python train.py --num_hidden_layers=13 --hidden_size=512 --n_experts=8 --experts_per_token=1 --d_expert=448 --d_shared_expert=0 --hidden_act="tanh_gelu" --moe_layers=[0, 1, 2, 3, 4, 5, 6, 7, 8, 9, 10, 11, 12] --router_score="sigmoid" --normalize_top_k=false --routed_scale=2.0 --balance_loss=0.000132 --balance_bias=true --scale_expert_input=true --init_std_router=0.0232 --lr_router=0.000195 --vocab_size=8192 --norm="layernorm" --norm_eps=1e-05 --tie_word_embeddings=false --optimizer="muon_variant" --learning_rate=0.00231 --beta1=0.95 --max_grad_norm=1.0 --batch_tokens=131072 --max_seq_len=1024 --train_tokens=541100000 --max_steps=4129 --dataset="wikipedia_en"
Below are experts of layer 10 (counted from 0) of a mixture-of-experts language model. Rows are named router (the router's row for the expert), down (a neuron's output weights, with its number) and show model dimensions 256-287. Each number is 128 + 32 x the weight over its row's rms, rounded and kept within 0 to 255.
Before each expert's rows: "comes before" lists some tokens at least twice as common just after its tokens as in all text. This comes from a sample of Wikipedia text that the model never trained on. Tokens count by the router's weight.

# expert 0
comes before: "0", " ", "9", "1", "2", "–"
router [ 94 229 105 181 122 152 141  86 114 180 159 140  86 124 127 159  89 162  85 143 124 105 121 133  38  98 205  76 121 184 130 112]
down0 [147 157 116 130  57 171  82 169 118  51 158 181  89 131 108 139  87 152 151 179 168  68  95  90 149 181 193  85  92 114 158 150]
down1 [139 166 142 100 154 105  78 112 125 181 129 104  93 112 145 165 112  88 120 129 114 115 139 113 109 127  97 156 131 151 123 100]
down2 [126 101 134 142 127 115  89 124 130 125 232  90  90 150 137 126 110 103 162 109 158 144 131  80 162 114 145 114 160 113 180 143]
down3 [155 146 177  87  95 118 169 122 166 166 137 104 138 131 100 151  86 107 163 118 126  72 124 106 106 138 102 105  95  88 159 170]
down4 [139 125  61 151 106 118 155 132 160 101 141 180 109 112 126 149 102 164 154 112 159 141 131 108 182 184 149  66 125 158 152 121]
down5 [150 100 120 105 218 138 140  76 120 136 142 149 203 125 144 131 130 175 104  25 187 169 123 157 131  68 107 192 123  47  90 153]
down6 [139 171 116 148 108 126 117 152 102 126  81 162  68  68 124 138 127 151  60 175 144 141 172  98 118 150  98 142 121  90 115 121]
down7 [122 111 116 130 123 155 150 152 175  87 102 145  84 108 101  98 143 162 160 117 167 115 110 190 150 200  86 127 126 158 162 130]
down8 [121 156 131 112  72 144 191  98 129 103 186 123 150 151  91 102 151 181 126 118  97 108 112 136  23 114  73  94 174  76 146 142]
down9 [182 116 154  82  90 107 150 143 171 124 113  52  85 199 164 145 153 183 103 164 145  84  92 152  92 166  70 160 154 147 155  96]
down10 [105  80 168 140 154  78 129 140 156 109 110 131 121  41  78 122 101 100 133 127 108  99 172 115 143 126 100 135 164 126  92 123]
down11 [168 177 117 110 131 139 144 124 147 119 203 143 128 151 139  64 143 137 135 102 132 141  90 186 181 168 117 104 117 131 117 111]
down12 [ 85 165 201  65 118 154 128 110 133 102 108  83  94 106 170 117 156 137 120  72 126  98 174 115 143 132 133 127 136 128 107  93]
down13 [174 150 104  89 121 132 101 104 162 160  71 139  76 161 148 110 121 125  97 103 148 164 112  82  74 146 129 185 190  94 111 144]
down14 [ 91 159 116 108 201 154 161 180 127 118 130 148 109  85 122 166 134 139 109 145 175 113 201 139 132  41 122  74 137 144 172 152]
down15 [110 102 163 124 127 114 164 137 142  70  96 107 105 151 159  76 107 135  93 189 162  80  71  77 170 106 161 105 122 120 205 185]
down16 [123  81 108 118 146 144  94  93 122  92  72 110 156 163 129 178  95  65 132 152 145 113 184 135  97 161 143 143  64  86 129 152]
down17 [224 158 145 124 153 151 161 146 128 132 102 104 135 122 104 143 138  47 126  77  95 115 143 130 107 156 163 169 144 110 121  88]
down18 [139  67 192 122 129 124 130 113  94 143  99 158 204 200 146 126 147  86 127  64 134  91 143 156 121 139 102 164 114  74 144 177]
down19 [104 127 166 106 101 147 126 172 159 100  85 183 112 123 131 131  70 121 139 167 163 176 122 177 139 170 152 113 207 140 126 154]
down20 [114 102 146 115 113 159 107 145 145 156 176 116 169 157 106 151 143  91 122 114 115 109 121 155 104 192 108 135 185 139  93 143]
down21 [122 128 145 134  58 123 105  88 106 175 150 164 135 156  52  65 168 114 104 137 138 164  98 158  87 101 128 133 165 153 160 115]
down22 [160 176 129  99 131 159  91 173 172 134 143  99  79  90 187 155 136 131 208 135  93 159 172  86 182 172 180 133 146 141 181 120]
down23 [ 80 151 189  72  78 144 146 112 196 149 141 109 124 203 140 157 129 146 128 103 171 131 154 130  85 123 156  54 148 128 113 135]
down24 [185 119 174 151 139  87 120 186 115 188 115 132 131 109 116 167 154 197 104 110 147 123  86 155 100  98  91  96 126 116  65 115]
down25 [ 97 174 183 105 109 135 220 103 115 120 143  95  93 149  94 159 170 144 169 116 131 122  72 109 132  80 184 102 155  75 130 155]
down26 [101 115 114  68 157 138  87 138 108 141 137 134 171 126 131 155 103 138 103 107 147 100 157  78 143 138  54 129 103 110  68  85]
down27 [ 92 102  78 128  99 126 114 186 148 132  99 132 117 121 124 136 117 149  96 107  99 139 141  99 173 140 106 117 154 179 120 130]
down28 [ 95 166 152 127 135 137 133 116  80  81  99  85 138 195 116  83 113  91 116  78 169 151 110 129  80 178  67 174 139 150 154 154]
down29 [127 112  92 163 131 189 130 119 158 136 115 147 154  96 118 183 137 138 159 157 158 133 161  62  79 124  89 165 158  91 160 131]
down30 [143 138 175 141 192  93 133 171  79 112 129 107 101 112 160 124 175 134 117  94  85 102  84  95 141 105 139  91 128 111 125  91]
down31 [104 106  81 161 149 136 101 152  95 186 161 166 118 105 120 158 114  43 112  99 120  98  89 150 157 126 168 115 129 124 127 136]
down32 [102 177 188 168 133 181 176 138 113  67 181 167 196 152 161 152 150 133 121 142 131 170 141 115 111  76 137  76 109 195 113 133]
down33 [155 155 139 100 102 139 150 143 109 120 135 113 122 191  91 163 141 144  93 127 134 164 102 112  91 102 117 146 122 121 109 117]
down34 [114 162  84 182 151 135 151  55 122 111  93 113  86 138 160 125 150 136 123 125  65 155 104 161 104 151 119 128  92 114 134  74]
down35 [125 162 151 122  92 124 121 132 114 111 190 151 135 121 106 104 112 186 168 139 132 164 134  81 137 135 152 158 151 153  73  97]
down36 [119 104 114  76 100 125 179  91 164 127 151 158 107 119 136 146 111 153 148 185 134 184 187  99 147 109 152 146  81  82 125 147]
down37 [117 126  78 144 167 144 173  49 118 185 118 167 144  93 130 116 169 122 131  68 168 115 204 137 132 143 186 167 149 133 135  96]
down38 [147 127 137 126 187 137 147 132 107 181 138 143 123 118 137 148 125 104 156 142 154 124 125 102 114  84 154 129 148 173 204 107]
down39 [133 124 153 163 169  81  98 128 100 107 121 143 130 158 132 120 137 125 169  96 136 186 146 167 131 104  95  89  86 125 136 138]
down40 [ 96  81 182 141 145 171 153  91 104 129  81 171 114 160 157 115  71 121 111 164 154 181 116 144 117 122 133 142 130 117 126 127]
down41 [ 65 192  90  99 129 160 131 119  88 139 121 101  65 123 102  99 134 135 138 129 155 166 121 127 168 132 101 109 111 128 177 128]
down42 [163 237 103 143 121 115 113  59 133 199 206 107  57 181  85 119 142 124 117 112 123 132 204 100  91 130 134  68 112 115  87  76]
down43 [102 124 119 125 119  95 100 131 106 117 117 145  59 122 192 128 136 170 135 100 102 134 104 120  88  89 144 107 125 147 134 141]
down44 [145 132 177 107 161 132  70 139 104 137 110 137  49 135 163 131 142 126 106 180 143 158 173 145 131 170 116  81  82 188 135 107]
down45 [ 99 103 147  81 112 112  74  59 169 154 135  59 135 122  93 120 104 122 130 111 107 120 110 147 137 160 174 170 115 156 119 124]
down46 [ 49 103 126 141 218 130 121  94 114 123 116 152  91 137 113 159  88  70 189 182 162 120 138 132 102  57 102  81 176  87 127 142]
down47 [134 136  96 148 176 134 123 111 145 146 108 145 123  87  82 167 129 165 103 173  96  70 156 181 157 156 155 159 115  81 116 144]
down48 [122 125  83 116 104 149 133 120  90  95 120 106  97 107 126  68  87 101  96 151  60 131 167 147 192 104 138  74 113 105 145 131]
down49 [160 128 121 130 143 132 165 165 135 115 126 171 121 103 128  83 153  58 120 140 163 122 142  80 132 153 114 109 119  73 141  80]
down50 [115 159 182  79 165 148 109 121 148 113 187 120 104  90 120 110 131 108 105 133 101  99 133  93 130 117 109 108 137 139 152 100]
down51 [139 100  93 120 177 155  95 141 125  92 144 102 120 145 118 139 123 112 160  82 137 156 112 115 120 198 135 117 140 110  93 143]
down52 [119 107 171 129 131 195 143 110 158  97 185 133  51 116 154 129 137 114 108 114 134  83  99 133 110 150 167 111 150 112 172 150]
down53 [108  68 138 162 182 131  77 111 155 158 163 116 132  94 107 127 144 125 114 123 140 149 165 119 148 175 126  75 113 145 159 165]
down54 [165 169 152 131 134 150 110 122 152 142 111 187 149  98 166 160  91 119 152  74 127 110 130 123 121 166 109  52  72 168 127 159]
down55 [120  88 119 125 149 101 128 151 153 123  76 118 162 100 103 160 142 139 189 109 105  71 133 116 137 174  65 130 188 123 109  75]
down56 [139 117 118  93 132  67 119 160  44 128 138 101  63 141 120 166 124 111  92 139 100  90  98 130  94 146  74 137 150 118  78 143]
down57 [143  95 169 101 115 201 124  86 128 118 152  97 135  93 156 100 155  83 134 132  72 122 162 133 141 124  90 179 182 154  99 124]
down58 [179 171 119 100 109 155  93 116  68 123 179 150 191 120 122 109 153 115 153 171 124 144 125  91  70 131  74 166 135 122  89 154]
down59 [124 139 130 130 142  96  82 159 117 100 107 113  92 127  89  85  72 104 124 108 113 132 165  87 101 131 145 180 123 189 105 147]
down60 [122 103 120 141 109 135 159 127 163 136 190 152 135 113 108  99  89 140  89 145 170 125 131 168  99 161 121 195 106 173 102  97]
down61 [112  87 130 129 134 155  83  90  83 123  67  44 169 152 109 131 133 133 136 122 145 132 114 145  96 139  66  61 100 118  92 159]
down62 [ 91 142 113 169 160 204 103 142 141 154 133 178 169 120 105 115 133 150 124  88 104  91  86 172  87 145 201 139 163 132 126 153]
down63 [102 103  94 141 144 119 153 115 108 137 153 132  93  83 171 131 189 124  91  89 156 159 186 156 155 114 155 129 149 126 141 109]
down64 [160 135 104 116 113 150 127 183 111 103 100  42  93 154 178 110  85 124 135 169 172 138 101 107  86 109 129 102  51 154 210 120]
down65 [ 58 120 157 169 136 133 131  89 165 123 166 134 124 127 149 168 178 116 127 171 134 120 182 154 159 111 139 125 153 150 112 126]
down66 [ 86 137 180 105  75 154 115 125 113 132 109  87  54 135 165 105  81 148 172 139 185 132   8 144 104 153 145 158 154 116 158 145]
down67 [123 127 155  61 155 138 181 119 107 106 159  60  82 149 155 106 146 123 134  76 118 139 159 125 148  68 129 186  94 114 110 113]
down68 [106 118 101 119 132 143 165 127  96 101 136 159 156 140 133 131 163 135 152  72  96 127 120 157  80 157 114 120 102 206  64 120]
down69 [175  68 104 135 223 116 188  55 130 217 153 188 193  66 140 111 144 100 171  83  90 195 182 186 146  52 104 132  81  91 103  86]
down70 [160 139 146  98 145 155 101  72  69 129 162  95 170 160 117 122 148 133 130  63 146  92 206  57 125 132 141  99 111  97 138 107]
down71 [160 118 138 196  73 238 143 177 159 114 123 146 207 128 122 153 116 114 118  93 149 107 128  82 146 123 204 157 133 143 107  92]
down72 [113 126 150 151  71 153  80 138  94 131 140 153 140 120 117 150 114 163  59 112 129 127 113 207  98  71 168 124 123 224  97 159]
down73 [140 118 127 128 104 145 114 161 175 156 154 113 115  36 167 111 125 133 119  75  92 189 188  54 191 111 100  69 135 121 153 119]
down74 [ 92 127 200 139 140  83  92 122 102 208 200  91  93 170 128 133  60 165 101 134 137 132 159  50 123 174 116  84 128  88 114 130]
down75 [148  70 145  96 132 126  92 154 109 109 142 174 134  98 102 129  85 161 113  89 133  90 129 164 131 154 112 111 138 137 118  80]
down76 [139  97 104  63 191 130  88 124 107 161  95 197 147 142  83 154 132 134 106 112  83  82 169 130 109 111 101  99 104 139 132 141]
down77 [ 26 138 182 160 110 200  90 114 214  49 145  98 115 103 130 123 106  95 172 142 145 119 121 120  98 115 102 123 116 203  86 171]
down78 [100 128 115 207 107 117 137 123 138 142  76 118 119  77  85  89 222  85 120 177 124 108 166 164 173 120  85 130 155 168 100 118]
down79 [144  99 145 200  80 103 108 168  67 165 148 113 116 154 149 119 159 125  88  94 165 107 164  79  97 114 144 116 159  44 168  52]
down80 [129 125 183 131 144 131 148 108 104 142 177 132 118 103 150 114 131 213 126 164  92 152 137 128 113 171 141 130 118 121  88 105]
down81 [102  92  66 167 211 147  81 110  49 164 107 111 104 128 151 114 145  99 111 152 126 135 182  99 183 103 154 108 146 121 118 104]
down82 [167 155  89 158 144 111 162 153 161 167  91 168 105 216 129 158 147 107 112 148 118 111 138 112 121  68 123 120 180  72 134 124]
down83 [146 157 150 114 170 164 124 137 128 114 113 118 179 107 115  79 111 152 138 118 103 178 110 146 134 134  70 104 119 129 144 146]
down84 [ 92 130 135 120  74 147 198 134 114 134 168 142 158 105 120 139 174  98 118  81 185 165 115 113 152 115 120 164 106 121 121 179]
down85 [151 192 125 112 155  97 134  72 128 104  78 221 139 160 121 105 134 184 119 107 133 183 105 124 112 145 145 117  73  91 161 153]
down86 [159 152 132 110 137 119 131 114 108 145 157 119 163  74 133 157 198 115 133 157 125 149  95 136 153 121 111 125 164 128 189  77]
down87 [102 115 150 157 167 133 137  89 149 148 117 191 135 197 102  80 158 159  88 112 121 147 151 126 151 108 108 132 139 170 122 107]
down88 [208 205  86 134 111 160 112 119 143  88 169  99 124 143 152  98 124 107  86 143  83  96 138 174 156  92  98  91  53 122 123 106]
down89 [130 106 135 103  90  95  77 157 109 104 130  64 164 131 110 123 118 129 156 165 147  81 109 112  61 120 122 198  87 156 124  92]
down90 [118  78  89  76 123 119 118 130 167  73 139 138 171 150 173  81  78 174  94 100 125 170 189 125  85 105 122 215 135  44 105 102]
down91 [ 72 134 116 189 126 171 110  67 162 126 165 157 144 168 115 150  94 171 155 112 134 124  99 205 154 145 157 146 121 151 131 191]
down92 [214 101 123 159 130  95 111 146  72 103 130 100 109  91 142 132 100 124  79 170 106 145  66  82 186 150  91  83 118 180 185  83]
down93 [ 98 126 124 148 106 128 133 184 203 117 111 176 162  79  81  99 111 119 115 120 139 109  86 140  88 125 104 119  88  89 160  75]
down94 [145 126 120 115 166 164 162 143 126 119  91 125 143  86 188  98 132 134 142 117 128 120  90 156 126 130 113 143  94 137 126 173]
down95 [119 108 141  81 129  75 109 191  70  82  81  90 114 128 177 138 107 130 125 109  54 189 171  91 111  91 165 171 132 147 130 196]
down96 [128  87  79  97 155  82 123 148 162  95 117 179 152 184 139  98 145 113 121 169 118 185  74 138 125 132 127 184 123 112 144 145]
down97 [110 150 109 150 187 115 132 168 128 114 111 124 149  36 127 139 128 149  86 130 158 117 140 149 109 111 153 118 153  90 249 178]
down98 [173 139 149 113 195 149 150 152  84  74 127 123 167 156 175 128 104 125 122 107 161 118 166 118 119 129 144  99  95  77 113  85]
down99 [ 86 126 138 188 143 141 149  91 142 115 155 135 174 122 109 104 173 162 134 144 123 128  82 157 178  84 162 101  78 148 150 168]
down100 [117 196 148 175 175 124  92 129 133 188  80 131 102  89 151 114  93 118 117 149 155 129 152  87  92 119 122 170 163 106 117 138]
down101 [125 128 178  88 105 154 127 194 103 112 106 146 103  73 153  73  70 161 162 124 109  88 122  96 130 145  80 116 115 186 194 158]
down102 [ 68  96 144 114 150 120 129 158 152 146 102 110 110 107  83 117 118 162 136 131 120 146 217 140 110 146  37 110 122 159 145 119]
down103 [106 122 167 136 133 159 178 160 107 142 167 140 152 144 152  95  82 104 154 176 162  99  84 159 156  72 122 123 153 140 118 167]
down104 [ 74 117 185  99  79 185 104 172  88 112  84 183  66  95 140 140 114 113  93 115 138 143 167 195 127 122 102  96  43  94 123 171]
down105 [140 137 186 161 120 169  80  97 183  96 106 182 134  75 110  86 118 133  78  93 119 169 183 165 146 132  83  86 118 103 140 139]
down106 [148 133 109 102 134 180 151 180 174 122 139 136 122  51 138 124  99 149  72 147 109  90 149 152 108 156 125 129 134 128 133  77]
down107 [102 100 182 222 128 121 136 136 124 139 117  68  91 152 115 119 107 165 119 106 163 148 157 145 120 182 107 158  87 132 109 120]
down108 [121 160 118 110 100 126 166 120 133 108 118 102  76 178 108  77  93 103 193 147 121 124 107 122 150 206 159 138 147 107 120 123]
down109 [166 132 137 147 167 187 125 183 142 112 118 100 172  97 130 159  97 132 156  72 158  71  99 118 142 134 137 141 133 109 166 166]
down110 [108 140 129 116 113 133 109 149 171 146  44 122 149 105 149 149 110  54  87 168 120 130 122 133 101  88 125 102 105  93 110 121]
down111 [138 118 138 174 126  72  95 113 110 140  83 154 100  95 185 119 129 187 143  73 106  90 127 123 154 173 187 154  88 143 103  79]
down112 [124  99  90 126 131  82 151 152 177 133 133 133 138  92 130  91 100 123  86 119 108  68  80 125 100 136 124 131 162 169 112 154]
down113 [156 130  94 139  58 114 124 153 120 126 173 150 143 135 179 142 124 103 180 119  84  84 150  81 127 149  87 154 141 120 102 110]
down114 [ 66 104 153 107  83 126 154  84 152  76  66 156 164 149 151 156  89 174 117  80 121 166 100 100 146  47 139  91 168  98 160  95]
down115 [ 74 133 133  93  81 133 128 167 111 110 166 151 162 150  76 160 152 151 114 126 102  66 180 188 149 127 165 180 133 163 170  92]
down116 [111 154  68 164  81 107 158 126 103 148  97 166 114 144 110 126 123 105 115 170  91 167  73 140 118 158 161 127 115 171 175 153]
down117 [ 96  99 134  54 106 118 107 143 125 130 130  93 122  93 137 103  90 154 132 149 100 101 120 149 162  93  88 162 171 156 198 155]
down118 [148  77  54 102 157 130 194 159  84  98 143 159 114 128 144 149 108 128 133 106 174  96  97 117 164 124  60 105 146 157 154 187]
down119 [137 141 133 115  39 139 175 102 165 151  95 121 204  78 140  74 110 159 147 137  53  96 129  71 174  88 106 168 109 174  99 125]
down120 [107 155 126 100 108 125  88 106  68 127 127  88 106 128 117 179 183 135 178 123 101 102 176 123 149 141 130 144  84 165 137 125]
down121 [167 169 132  64 131 149 149 132 101 144 171  81 189 118  83 126 149 112  61  72 105 121 146 103 144 186 137 140 117 135 154  94]
down122 [236 102 148 128 147 102 139  56 163 128 140 121 151  87 134 145 123 117 139 108 104 165 165 134 120 154  87  95 146 121 166  90]
down123 [140 110 167 121 128  90 118  91 106  59 114 128  96 129 157 111 142 146  84  99 130 121 126 149 111 154 147 120 174 114 128 115]
down124 [176 162  98 154 167 111  99 162 146 131 126 118 190 148 167 126 153 150  87 125 167  97 148 114 131  90 134 183  61  84 114 107]
down125 [150 175 113 171 164 135 109 184  69 124 103 171 101 170 148  83 124 110 141 177 149 171 142 153  99 114 128 129 109 141 138 149]
down126 [148 174 172 139 129 138 141 181 194 110 142 124 114  92  92 151 116 165 104 140 121  93 123 121 141 121 126  46 119 121  85 111]
down127 [164 184  54 104 103  68  86 117 186 123 189  96  62 117 146 102  98 127 129 108 116 147 146 165 138 146 144 140  98 130  93 139]
down128 [132 166 148 121 100 114 157 140 134 161 113 186 118 165 143  81 138 115 159 160  77 120 203 192 151 149 113 180 153 152 109 125]
down129 [168  87 164  90 150 177 160  94 197 111 111 140 137 134  73 165 165 143 123 116 154  74 161 143 118 141  89  59 126 119  96 141]
down130 [130 110  88 140 151 142 204 178 144  89 115 132  92 106 158 145 163  71 130 137  74 108 139 126 101  71 170  74 152 132  87 111]
down131 [128 154 111  79 169  93 140 167  93 132 122 111 149 123 167 140 147 129  96 107  93 135 125 154 105 137 135  91 134  96 193 107]
down132 [104 143 138 106 170 115 100 151 155 103 111 113  94 107 102 165 127 140 100 163 104 140 141 105 168 116 166 131 121  77 230 124]
down133 [102 128 115 117  78 148 143 150 135 134  76 150  49 116 121 153 127 174 169 155 130  91  97  81 100 124 139 114 154 184 189 146]
down134 [127 148 134 118 133 160 108 106 178 107 151 158 196 124 111 123 151 136  82 127 179  97 114 139 137 136 130 101 152 128 127 106]
down135 [141  75  84 145 160 106 180 114 142 174 130 160 165 176 122  92 125 177  65 121  96  97 124  91 114  91 164 103 123 121 113 165]
down136 [ 77 122  70 150 104 103 137 159 145  89 177 128 106 135 141 148 121 150  70  67  84  89  99 138  84 107 138 142 112 152 137 151]
down137 [115 183 150  77 135 122 130 134 103 132  98 144 135 123 155 108  65 137 146 150  99 156 139 181 147  99  88 126 104  76 144 135]
down138 [ 86 175  79 155 103 139 157 111 135  61  65  76 155 139 154 138  87 141 122 120 107 184 120 107 155 105 154 139 114 130  25 158]
down139 [124 131 139 126  80 112 169 155  90 138 118  96 114 123 108 107 122  88 124 154 141 122 109 147 123 147  86 153 178 131 107  62]
down140 [158 155 105 119 158 158 152 105 136 165 166  70 123 152 104 131  80 128 207  70 103 127 130  77 158 138 111 121 128 123  97 161]
down141 [130 175 133 112 137 167 164  80 138 154  82 113 168 133  86 109 142 138  91 131 182 106  96  81  80 103 130 148  87 206 146 125]
down142 [118 111 139 149  60  96 118 119 125 102 114 155 139 140 103 114 111 146 110 164  92 113 102 110 145 114 112 115 151 150  49 189]
down143 [ 84 149 149 114 101  77  88 160 156 126 144  95 144 156 152 145 187  97 120 140  89 172 130  95  82 204 106 128 145 100 120  99]
down144 [ 99 139 160 145  90 180 122 161 174 168 121 119 156 148 158 152 131  72  62 108 137  73 111  69 105 121 155  49 141 153 195  94]
down145 [ 97 137  67 182  97 149 158 165 111 168  69  99 106  59 104 178 153 143 177 137 114 162 118  91 135 137 115  76 137 210 125 142]
down146 [172 120 132 103 136 147 146  88 173 158  83 105 134 186 116 126 135 104 123 172 107 123 112 139  77 164 150 154 105 150 156 118]
down147 [135  99 146 108  98 182 166 130 182 124 161 124 132 119 118  90 139  82 153  82 142 156  99  85 165 117 109 153  99 118 103 124]
down148 [ 96 153 119 117  99 150 125 137 149 108 161 190 177 115 161 179 160  99 111 158 171 146 103 153 117 117 108 102 187 133 126 136]
down149 [ 91 146  96 139  76 125 119  81 170 175 137 163  97 162 232 122 122 102 114 143 151 147 139  88 147 149  88 131 108 157  93 112]
down150 [144 172 186 123 128 124  54 152 105  95 136 101 106  98 136 108  67 115 152  96 162  65 138  82 133 141 163 120 127 100  78 129]
down151 [173 127 141 130 135 124  98 170 127 130 109 144  95 136 127 148 148  67  47 127 195 154 140 138 150 152 115 165  98 110 103  97]
down152 [186 197 102 135 173 147  88 120  96 105 143 110 163 189 146 133  56 179 114 115 166 112 117  71 147 149 199 120 131  90 121 127]
down153 [103 112 107 147  35 159 176 168 181 105 149  95 210 132 115 142 124 113 137 134 154 134  87  80 131 149 111 123 146 135 123 122]
down154 [111  77 174 108 106 202 145 164  86 125 143 149 167  71 180  69 167 136  72 210  99 102 136 115  78 119 121 122 123 144 127  72]
down155 [ 74 136 119 140 129 154 178 114 167 112 134 124 145  95 103 105 132 156 135 150 159 117 134 152 116 155 164 148 165 145 154 138]
down156 [112 147 175 142 113 141  99 145 118 207  78 157 136 154  72 165  97 106 179 110 139 157 135 175 138 126 156 168 154 104  94  50]
down157 [120 141 118  63 121 158 178 143  98  93 126 118 177 135 140 131  49 164 165 160 193 221 114 155 123 128 106 161 125 101 151 148]
down158 [130 134 119 114 148 165  61 116 158  54 110  94  82 134 114 167 179 149 108 151 149 117  87 129 154 161 133  78 139 143 130 153]
down159 [140 107 127 138 160 129 133 132 190 142 118 150 168 128 109 146 200 153  76 252 130 152  98 181  68 114 124 111 117 104  97 128]
down160 [109 203  81 151  71 117 133 132 129 133 162 112 113 142 158 113 146  95 121 115 136 134 129 134 157 162 135  30 105  88 111 171]
down161 [ 86 169 137 179  77 182 102 136 125 114 100 128 112 127 152 108 125 156 113 112 119 140 124 126 175 111 184 122 152  78 144 180]
down162 [217  77 139 154 175  93 184 183  79 102 124  80 148 162 184  89 137 128 123 121 130 156  90 105 113 154  72 115 138  67 156 133]
down163 [120 101 160 129 165 124 155 138  51 114 121 119 143 155 113 127 154 143 148  76 139 194 129 122 166 129 108 118 106 135  57 154]
down164 [188 149 113 146 171 120 166 139  98 134 133 171 152 110  38  98 102 126 135 168 131 113 178 134 103 134 141 180  80 138 139  91]
down165 [106 111 127 138 124 146 145 113 113 101 182 156  91  80  62 154 149 113 146 118 146 162  87 116 188  93  98 125 106 119 137 149]
down166 [145 148 108 113 120 204  81 145  60 144 150 174 121 106 142 103  88 120 182 139 140 102 126 130 163 104 118 120  84 117 201 141]
down167 [126 132 110 120 101 170 160  90  70 121 117 115 121 164 104 114 163 107 111  99 154  73  93 122 117  80  53 156 140 171  90 106]
down168 [135 208 210 152 172 115 104 117 116 147 131 111 110 167 118 147 120 158  97 140 163 122 114 215 161 111 188 161 126  55 101 117]
down169 [150 136 106 143  92 163 118 150 135  99 140 110 155 107 120  89 129 140 103 138 118 163  86 140 150  90  92 103 133  99 153 153]
down170 [114 106 109 126  72 152 167 120 135  95 136 108 146 166  97 127 133 127 150 125 113  65 136 163 124 115 136 136 181 134  33 136]
down171 [102 140  76 107 126 165 117 130 102 151 125 136 151 208  96 124 153 141 169 125 166 138 118 102 190 112 138 130 126 160 117 121]
down172 [105  97 122 176 127 126 107 112 109  69 110 181 122 160 101 128 133 114  51  89  88 134 101 156 125 104 151 116  72 139  66 151]
down173 [190 123 147 150 181 132 213 169  81 121 158 103 165 149 136 122 153 138 193 138  81 146 102 131 173  74 110 186 152 125 134 142]
down174 [125 117 137 127 107 142 137 222 255 122 131 154 118 153  98 163 120 153 162  88 113 149 100 133 110  86  86 112 167 116 130 163]
down175 [158 134 138  66 109 151  93 154 133 107 167  59 162 134 124 141 111  63  84  73 149 179 110 158 107 136 131 169 108 111  86 178]
down176 [119 162 115 146 130 132 122 140  99 135 101 157 113 105 123 144 175 130  66 201 103  90  68 130 103  62  98 140 154  89 101  71]
down177 [155 114 129 119  95 190 168 193  85 152 126  98 153 112 161 152 208  99 122 112 115 140 102 122 114 109 100  76 176 115 162 132]
down178 [148  96 153 165 130 137  88 179 190 146 139 123 159 139 116 105 130  97 252 143 149  86 143 140 180 109 190 178 129 149 142 127]
down179 [103 168 139 150 134 172 141 137  78 130 153 139  82 158 181 134 137 106 140  92  77  97 122 136 168 156  70 123 151  97 160 118]
down180 [123 106 151 214 114 165  92 125 143 164  96 153 103 100 101 128 104 191 142 170 117 128 175 138 189  69 108 186 146  75 143 199]
down181 [110 122 161 111 129 153 107 113 120 127 132 108 137 120 133 134 110 165  93 120 121 156 164 138 130 123 144 126  49  92 154 136]
down182 [103  73 100 208 144 117 190 158 152 148 179 106  95 129 103 163  98 139 108 112 148 147 117 121 156 115  91 130 119 139 159  93]
down183 [159 104  65  86  84 101 161 117 175 146 121 117  70 154 132 108 134 130 132 101 131 118 106 175  95 168 105 138 134 190 160 126]
down184 [131 154 157 142 136 131 113 175 140 114 177 177 112 130 135  88 103  76 118 120 115 150 166 115 134 136  93 135 137 134 109  74]
down185 [105  89 154 166 132 139 209 112 141 169 124 129 200 187 128 171 131 139 128 153 116 119 158 124 188 143  87 151 154 109 149 134]
down186 [ 67 104 141 127 141 157 113 115  91 158 127 153 118 101 210 147  92 171 146 167 152 196 162 129  75 134 121 147 113 150 118 104]
down187 [120 147  79 139 135 118 115  77  66 123 121 112 136 137  80 163 133 146 147 116 137 116 134 101 204 118 157 117 163 135 105  96]
down188 [126 130 131  69 136 136 121 108 146  63 170 112 171  59 105 132 115  73 149 153 130 123 131 158 144 169  97 126 147 141  75 150]
down189 [166  53  82  84 108 191 174 149 134 140 129 121  95  84 108 142 147 114 106 134 122 102 157 140  98 180 154 138 117 168 148 155]
down190 [ 78 127 147 199 128 119 174  98  97 166 143 105  81 104 148 119 108 126 144 122 115  61 103 101 134  99  82 116 146 143 118  79]
down191 [167 139  86 129 103 122 122  88 123  90  78 119 166 124 145 142 142 118 140 187 138 162  28 137 108  98 153 122 171  99  98 154]
down192 [ 97 115  88 131 140 115 165 180 178 163 150 127 144 142 147  65 107 116 172 101 119 138 170 170 115  52 135 126 130 142 127 124]
down193 [152 210 182 137 165 151  80  74 166 154 157 148 127 117 164 122 116 169 136  64 114 107 159 140 110 153 170 146 143  73 126 112]
down194 [ 79  83 105 144 156 128 110 137 129  85 131  91 124 134 134 184 128  67  74 123 160 132 131 125 160 114  81 109 131 130 150  86]
down195 [182 142 116  97 109 174 115 133  85 145  68 118 114 130 113 108 128 116 155  63 115 164 160 169 109 163  82 155 101 122  99 103]
down196 [ 98  91 132 151 111  92 169 156 144 179 100  23 124 113 119 124 136 151 202 181 137 129 175 141 144  96 163 153  75 141 167  92]
down197 [149 140 183 150  89 155 118  92 153 178 105 182 174 124 128 158 109 109  71 116  95 138  80  94 129  93 123  99  57 148 125 133]
down198 [155 146 117 126 120 116 140 118 175 144 100 151  99 168  83  95 121 102  70 100 106  89 197 131 121 112 171 120 158 107  63 127]
down199 [ 99  72 169 139 188 198 115 107  93 136  93  84 138 185  76 137  98  95 135 110  84 116  95 143 135 135 101 144 150 110 125 107]
down200 [163  77 138 129  88 106  77 144 168 149 115 112 114 122 106 123  81  81 109 136 107  67 133 116 104 135 168 169 133 169 131 143]
down201 [110  87 141 132 194 113 179 136 154 125 117 109 138 169 145 110 131 120 159 158 173  62  85 111 141 137  84 147  87 172 160 118]